Experts of a small language model: 6.02M parameters.
Below are experts of layer 4 (counted from 0) of a mixture-of-experts language model. Rows are named router (the router's row for the expert), gate (a neuron's input weights, with its number), up (a neuron's input weights, with its number) and show model dimensions 0-127. Each number is 128 + 24 x the weight over its row's rms, rounded and kept within 0 to 255. Numbers have three digits each.
After each expert's rows: a language model's description of what the expert responds to. This comes from a sample of Wikipedia text that the model never trained on.

# expert 16
router:147124125087125116149094142097094157127097102093092122178150127095130093152142147135115127146135156135131117152144152173144106071143121168143136141128142116118103104110151129097100166163144172138162139149133119135156137139094089111117109130139145139105126105141168103115129126130170116142113126124121133143167151124186149095160085167143150075158093096131143115125172109149134151106110
gate3:122121136098153133111124116134125095133109159155129131097161079124088136112120118135168089107153113147150172085105157122161131145093157113168099140101149126153171082101108139116116140181151112119135131131147138116149127099103087135140153106131109109151141158177141153161099112132135064159154094112149135097156107153140137172129137138138149126100095116161116159124102151096125124119099
up3:142122161065148147171121118119105121092171147167121139130126125122155128106122113111098092157130093119136135153137129145172141123084138106111082105122138082131102097122123102142129147154112098144146096172132124136133133155154087135153148175097125138161125182128151159120090099139152092124139128128150117166155129147147127135115139154162161132101101133131166126172136103076147091138132
gate4:134155154152113117125160143200143096150144179160151140120100146176124157133178054101151151130106106134141088078126107135111123095142137155137095130132125154150109074115135096141136106132126148146105135149145118157158119135133140107147090116141101122140134146157139143148123117139124123140096145121128112126139148124148168089152170152118102122142104122138121172134138156121092173170122
up4:171158167133130120110134160157106092119136154154135146121106116108129172138144135132147153142120110137095093092159118128113127150080082180169114099168103185142098104129149135085140146144115118161154157130126159102106155127120159117156135101098133115174168106122157172108118145118112117109118156124168129129147134102126154112136111153114104111158171090113110135139101126129156101145101
What it handles: Punctuation and symbols in numeric tables and coordinates: decimal points, en dashes in scores or dates, %, °, ′, and S in Socorro.

# expert 11
router:147159118124149115130178142111153167132127134116160120157101152078117075130143133162085163152141138147143172119085104114131104158159142102091116152145140173145101130115148135168152147097158170146123140102098142092147129132135112109159113154164116080110118098158152161147150107131138116106113126093123128127111105098106110156107118139135117149131129102157093152101119087170111104135152
gate0:079132139096113095106154080170120104167093109167131113116109189116102102100108108128097159111143112128154122135114113131107153135117118155092125137130151136126127119151131157127137103127120127098173154133121099107121132091119129112129127121083169125092114155149110166139117162139104117097136135156099170118113130152151119153111144111103124100100135115113162178170162195106100110162135
up0:136112155180150127102118142096122114122106115136165105118151148093098146081110170142147149121108110171077166082121160118125127103160139127150143105171111153123112131096124179121134124094118150142147132083106104148102146123086094175089143146120120134107083114132122150130102146089169111084117151118164118126144128111111124133119139126127125116097150131138105141178145156096088146135142
gate1:103149098152095112163151106139155149134172120141114123111131159142125122141145139144142148116080161114088147064101123176153111123120078148116122160146108123158149123162150121133135140146145156171100146122147142103149087117101120151098136136135116135099142121148171136130161086101144147162102169110112181178100118135126101151112130139148155106115146099141085096131117107105086121131117
up1:123131106163143135088180109129123145117135110115116125121150151095113157146101129103135093126120123120132157116089136139135117162169124145130161146141103161124136082114126126145116100148134160197144137167107093161125130149131140112149111128148155136108086138110110144155165134155157124085137147135124167093097107130130092142078105162140120153163121112099124092115088132119049096113140
What it handles: Pipe characters between cells in wiki tables of results, scores and votes, plus semicolons, dashes and stray byte symbols.

# expert 2
router:112131128134147147137143117119149120139109161170112126083117127131141105162106096139141089123126137176140169117158062110118111111105166135099111150117149119102145096116114114131146097123099156099150134131105095134174157101117093090147111128124115142158143156155108088066095153095093145184098130121132111143103151149136152123100116105124098127123102099130123162089089113109122103152122
gate7:076087129141131160171115109108140090139127115141157125147117118137102138115165111146087109095121130126150163144090113133138115128128145157125135164106167128138123109172105151116146104095149105171143121132124163113123098088132147104135112155067142139152126121121107157132145118132123149113125134141140190129169105150142154140150124136105202147158128110121114125104110123064100097174111
up7:130122140156109099134159162132167155147095084144124144160112142127140158140122118118166115137124115094125139098150094146156100135106101182096167113157158147129136121117144111148109122170113136156128136158093093174137140147128098116126105105111120143104112193107098141099142109151156114104096102157128117127120147107140077092163140180156115157140112098103110157141120156150091096136134
gate8:099106129125121138086135120122142178157130116138112125100153174155116143104148151131150119103118140136089116158141100135093126119126103145137091107169124110176115112075137108110140113145110148154125136124167132150174141160140080077092147093127158086106106116088105154103118128145162099148150132152113150120130148131132127130141128107104160098103155171152118168126092183149142132109094
up8:138123100101149112135089163141114141157126102153141134102143122080160118149109084138137146124125144176129135137137164139086117163116117125109087139150184116141133131131104088152118087128120166094157146125135114125144145137129149137101122100125151182105165100120049129136099138099115175104186122117118109161130123107136146173127101113127115129141126144181133143146122154138135167120110
What it handles: Word-internal pieces before a suffix, mostly after c, v or m, such as it in paramilitary, er in dancer, ent in document.

# expert 5
router:174111169138092108178155152126148114138142143169135147153147093101109085122121153145107107115113121143114106134104174138093129113085106126100095113169158137138121118134127109111120136077132087144147114118139129150078134126128124071115081179125131113133144169091112157134088119140125124115121157155134113072119120111142128114126094150180137107143102090110094136107137120125089127140122
gate6:137113104113135093141094051123101129164139109161158142107143125167172117108148147156170173141085105147091092143146158075105116122118113124165125128111115103083139103121151136161127146108124105126131147118163119131159127125126085109131126140154145166125115161109161091140130103160135132122167124138150142127141110113125162118151205128138161132116148115154140148138113109123102137121163
up6:143147159153105106161110191120106084147139163178155135142147149144115108094156151119109081134146191134130148110089125143123107097126116129125130163099112147106144195142165098154101115151130171137118122126108162118135101136133132097141119145140184112141110088121117155144112139123139117136090151153131116197124129138123141116099122120149089128124136141145094167162110131102122119131128
gate7:121180127112114110150163118177146114126155122154126127082110098122159109121136099153162140116133149157142078143153158101122155137148098109185155086104149188149090142144169160118155118130124122152122116165168197121110090120138141142126153098135129156107156098128100098105120153141134138115111120093147108166137149130154158141144149125105114102106163123103138161137145124124143125135129
up7:152138126121132107133140112147106125154081158128166126104113145112131090163109126091155132111108117142161098141122127164138120140139156091175138147112132138116107130092154148154135151126139153172127156128104163142126116104152128147143112148151134129163169120189122090110092173179116153097108121145157126121114101118170142147132154067127112116074126104122177150133151155101152155149108
What it handles: Capital letters or first pieces starting names and sentences (A, C, O, Co, Eng), sentence-final periods, and ec in prosecute.

# expert 28
router:130100133077089128112101111130143117143136149127112143158130174126097141119164152128133157061135088097158132134130130113125118134098120118127169163129146130140122092156143154085132123167143112142162093115146144153084101160135130123121111120154145110096121144169162181146111093125129090093107148097140131180117093169128117115147131142145108150154120134089127111082168140142134092102131
gate10:137143183128159091170144152116125151150127149100127116147128111152096125133135116117141147101119098177145139118123127148091171108106099143101149133130176131082126128151143069138122106154132153122088131191130119112115159143111121134137113086161121121150134159128074109119120069130113148138130161100160157104102119109150154138113145165108146148107084129139100089149103120143138169128115
up10:135133140181106139106118139126114133128130110129134141184151158081185124095089092142131127153094108140084120156087099157154124103150140103130126144104106116133096134120101161128157151110147101160138142157133081169072103120120108121092136147145146128156134128098142131112143144120133093106124117107133065136119126088168114138109081091167107085141118111133110151134148146143111130141131
gate11:110144128098137109114125093186118141116079105129155147078138138113101120081131123104164132187157126119149119119117094132165131123110138116125123136123152132120124157128121108124128084158134092088154115103133128133176129119143115096095148149125144129166090112142129144103122116109117112127157135097128086146137168187134132088114158123153149119128135104109081172190157144088141140101127
up11:162123123154125147153096131125150131144141137188147082128121116144120109174098153132117127113156115153145122161172160121071122108124132171160144130090149077148113124153115127121155130124104155149115130100094099137137129128161122128140111119096112108127093111134097066178110179143138128126092118105111129108109145096123162177116122143096131098129152142112112119090120161131123067140133
What it handles: Single letters and short pieces inside personal and foreign proper names, such as Malwa, Klavdia, Banco, Haim, after a capital initial.

# expert 3
router:120136110149172137101135128153106086184140161090151126116114149102149141092131122125089148119110102131132101146126148109148187124103172133163148162127109125130144133153121158109091132130102156201136161141120130115155108136135130135080143113081157111112122165151093122125166122164122135123110145140126154110139122195141128113102148142107141077116128128134090109121139103092144140162114
gate3:126143109145146156143161107149146114121129076115163188183070110107140171131134122152168109137117139110145156122135187126118150101108107129096128150118137120087108150094102112108155121110133144106123122106184137145127136168158132123125180119158120111142155165113129175076092136113127154145124118126119078140119127161123139088090169127130137150117161114123118144139130110124135120133104
up3:122136093142118169118139146163091135148117135157147125119086143156157154100116170099142128169113128113125128132132137111106164153109129128138172132097149116096104141113120160106153090105117137101141114146133132149109076167127109128187140085121134174108092137137123156091143135128129123149144156110103140099083155125157117145105116165185144150146110086132144142117105098125180090154152
gate4:125122150113174097149132142130096137164113113078096138097141143119131149160142151157099114156138120168123171127099101143130079142086119139104129131110138148172069077129085135152127132148097143151133130129117115157131130135106140118152118133099160147118096120154148097106157109131118096114175166130120141100151123170111159159078128112106133135120123112182137148116102124074110158120135
up4:131147122094176154138144127124094145137115153152121111119183160132108139142144115115091142139135139108106165117116117155139151128088098099127149123102107148152104049094142131103134158160118138179107162094114125102158186160111142173140107091111169105118101123103097109170143114161135106130163110168096166108145122143124117116149117112139126136096144106130139105126134115129124132090114
What it handles: Single digit tokens inside multi-digit numbers such as years, coordinates, ISBNs and table figures, e.g. 39°, 2016, 1,799.

# expert 18
router:111156121082126134160125156119128175108086117165156088149133126147151106112132148143144124147145156138102154121155141112161115113179141131116136132136118122185136135155132122115136132166139120126127125115102132128118162101146124077108123085093117089183150124143141131144147095112127111151116162129141146151123176161106189121140193130151111140140137122099109166189133100105104121160135
gate3:089144144102125147146120121109117098140112174123151082133119162109151119095136116103094125145150118119141127130140154105149128103119153177202093121104110143080176153161112166101093133182153126102105138144154107093166129101128115069126126137121124132123141127111115105132114172083145149111117131070135120113129153123154119117129152163149108162110144123142096137149145132116104109153117
up3:148155164099123150146088152116134135091122109097146143121118134161126120138125122133145130131111139144136140166120157140121128120169101110103142136178133164116150163114087111164144111091141141116165127140105107156084135166138194150166102127140176126122148140161135123144134093111115167139122177109121124139163119148117117150104137172109103169156146122133159087080071088137124124145121
gate4:120127136110126189097113136166105113137101108089100126129151171118147153124099108118109111171130149137143123128189138151156170138112124150126118121157119158099111152101124118084139173139138138094153129138145172167100135134133135112130152140099141113094105126125134115111118151156103105096101152123124132132144118127191142094169107180083149163112086122135137155123114093112185119126127
up4:108133156149103116157105107148121081163106161145138145113097142114104162097099103156122160122136137059144116095102104119130168075134103130128178152086115099131129147136125125158133160147133153134123104139115145135106127134092142109115163109161107117116120166125153176118120139137147152130114141129138092167097107108109106092143120141139169105143127068096125172155100135153134150107104
What it handles: Pieces of demonyms and foreign names like ian, ish, os, plus American, States, be, bec, degree signs, e.g. Swedish, Marianas.

# expert 23
router:110145110081128119127137112161078112106118125137117152105137115113101129098142110120144148140104109125118105067150139157104140126142102099092127155173148149081141182120095136117154145141113137122178104146143133140111139112140103162141145116115078153113129150141061160139109118121130149107126158165173113128165113112099103114146135085166137143129142147115129081133129164134161166098098
gate11:132088162140099122131113136145114113105104160187134130079152158171142110101144093101119086151154102122130175132135090145121112098123131162100155106125151158141132144155104133137126155109113124152120116110127160151135131117100104147138130114166091135119143106117111161162128150130138123197130100158156107129178116113128112129094117150182106150174121134112168129131100125087136102106167
up11:126108130144134123126142121109132163108077134135130118100118179129068119190110097118144106095139141143143144148140104150125104166138160156127094146159131156105153114148132181118122172160145178143142102100162175107135112108141119149155141123144128148125119106157139122149104140123134142137105152121176104113087132135112167118159122128182131137097125122154181134125111167106154103125168
gate12:085120137136117168146117126139095129087112121137121148134117114134123103103149107123134113071125112124119115134111117113074154112128080171117145139138174131079098128149124107154148137073135126125115148125162116142131118109147119118115130158145122088099136086097137126107110078148107110112177095144112102121185145119105116130116151154118156092141121134125164081118089134072122122188122
up12:134122110151130085115124186137118119073174126154101091103078093114093129116153135126109143102152138123137129105170101093132149147111116136175146123131099163147125077106068120104114116139120156101112123140175116149110118129116102168134132146131112127151155143153091126148134153140127168128132128136135129104171096119143125161175115119151105093152159153156175123088139123130103118139115
What it handles: Period plus paragraph break, heading ends, verb starts like cont, com, rem, pre, and om in something or somewhat.

# expert 8
router:134101107146099140124137159111075149147144122088113115132136156146111085128141132141145159121132135085163110093123085123136095128114080125185173095122093104110132107139090093142116101081132084120109101171126120101149126120115174119126124110114133131130134117146128121186133146144132170145146131155127114167132120140107109162112109162118141146135080164167159142155158166104133135143139
gate0:105111109105132076139149129150128126127137143144080150122128092169106096112143083149096148103122131121144097135111091148150139106137134122117133120128100145123133088123149139073124121155118085113114140090115116111114171103172120087160116137123152107144136118133102081128109128121133142155158099098143143111150077175140141158107097113133160089167124125080129175159112158106112167161131
up0:130133153093127169144138139141105130138135091114167139111121178099154131147142088121125128139116091126151129070079084133129116149122121143158159114103124117087129135160146111118097094107186111144106154151119150094128148154123178148163105136109145153175152115123137107119138120132152165155138080113118148094094091093148143164105095114122129161104112123139153124159105122108124120156163
gate1:118091124107115141156139105113094107143173110082100183144168144143120129088131124114118136126117104161145163113131106151158188131130131144092122089147105121134113115101111113113129134124187112185129112161139174157120106141104131127118132122101152095129085151129114148084132108104135148089172166143150106149150160118144111124125161138132122110118142143133130114155150119079085132086132
up1:099155114120107122087137139147137120133132118127167139115123087118162157137141154127101119155139071126098149166126170066152127154130139082162131108114139153130129143152162136139106143133117123117105166114129101116142111083104147107112165144084068134121119110138141114147087114111129123114098129096084155175106110146126103086099134091144089112119126130146085162077133114139114111107117
What it handles: Inner word pieces such as i, et, ad, ong and ip, as in together, squadron, roads, Sergiu; also some digits in tables.

# expert 10
router:134150122132103131100112122143100110163065102098145119140140128128180125148112145069143162108142129100111153117162079133128108096179127126109110072131107117154102143143158120118170154174104106114186088139136113160138154155147120119138112144145121108099070157150127134151128133122137129142102125122144121122090151139138102081110102108113113132138152105108116143099152116124115178110107
gate0:093121152107153149130091073131107180094114100145123087140126164119127150146135166119093165075110132115089177110143098105173132130109176142084130123141142138154127142136116148100143154172155098155115111128145134134110130127121116134138102118097145134161142147139151134117127169099140148138137099122159109123123149110107085181146137111127153151152125123165117181115111170100133139096130
up0:134162150138150128102133144120113115132096121108147109121140127136138133112131141084098107128166132149112164100156127126152152098154087111132128107183132109152124095109096092122111152151084170174125156114148165108111164144148099109108123179136155128101126158097151116098126143113083100140118122137172152094114152137127142139103095142144122160116145157161135194084149111151131086115113
gate1:097130148118112102125155140149170126106112132148120162110150132130114130104178104133150108123193142100119091146108122149069116143157157116094120137146123148124127153117142157140106126103104161128150148166128094109149160140070178136126138150083129110098139094127127172130086131126106078131097094115142147101121145171148114178140138158117156126093114115144137168119120132126134127166106
up1:147098150165118095132086095126115075171126098152131113104111155101132094083104154119098145096100165116125097110114144146165117128087117130140159157109137160129115080107142128139105131127158096111138135082143152109133110122132149158169117101136169126138146095102135079130129121153187114096134141127155132093155140115148134125134097130150136091089131122131108113104149116125145175083122
What it handles: Word-initial pieces like re, Re, Gre, trans, form, and name starts New, West, South, United, War, often after T or P.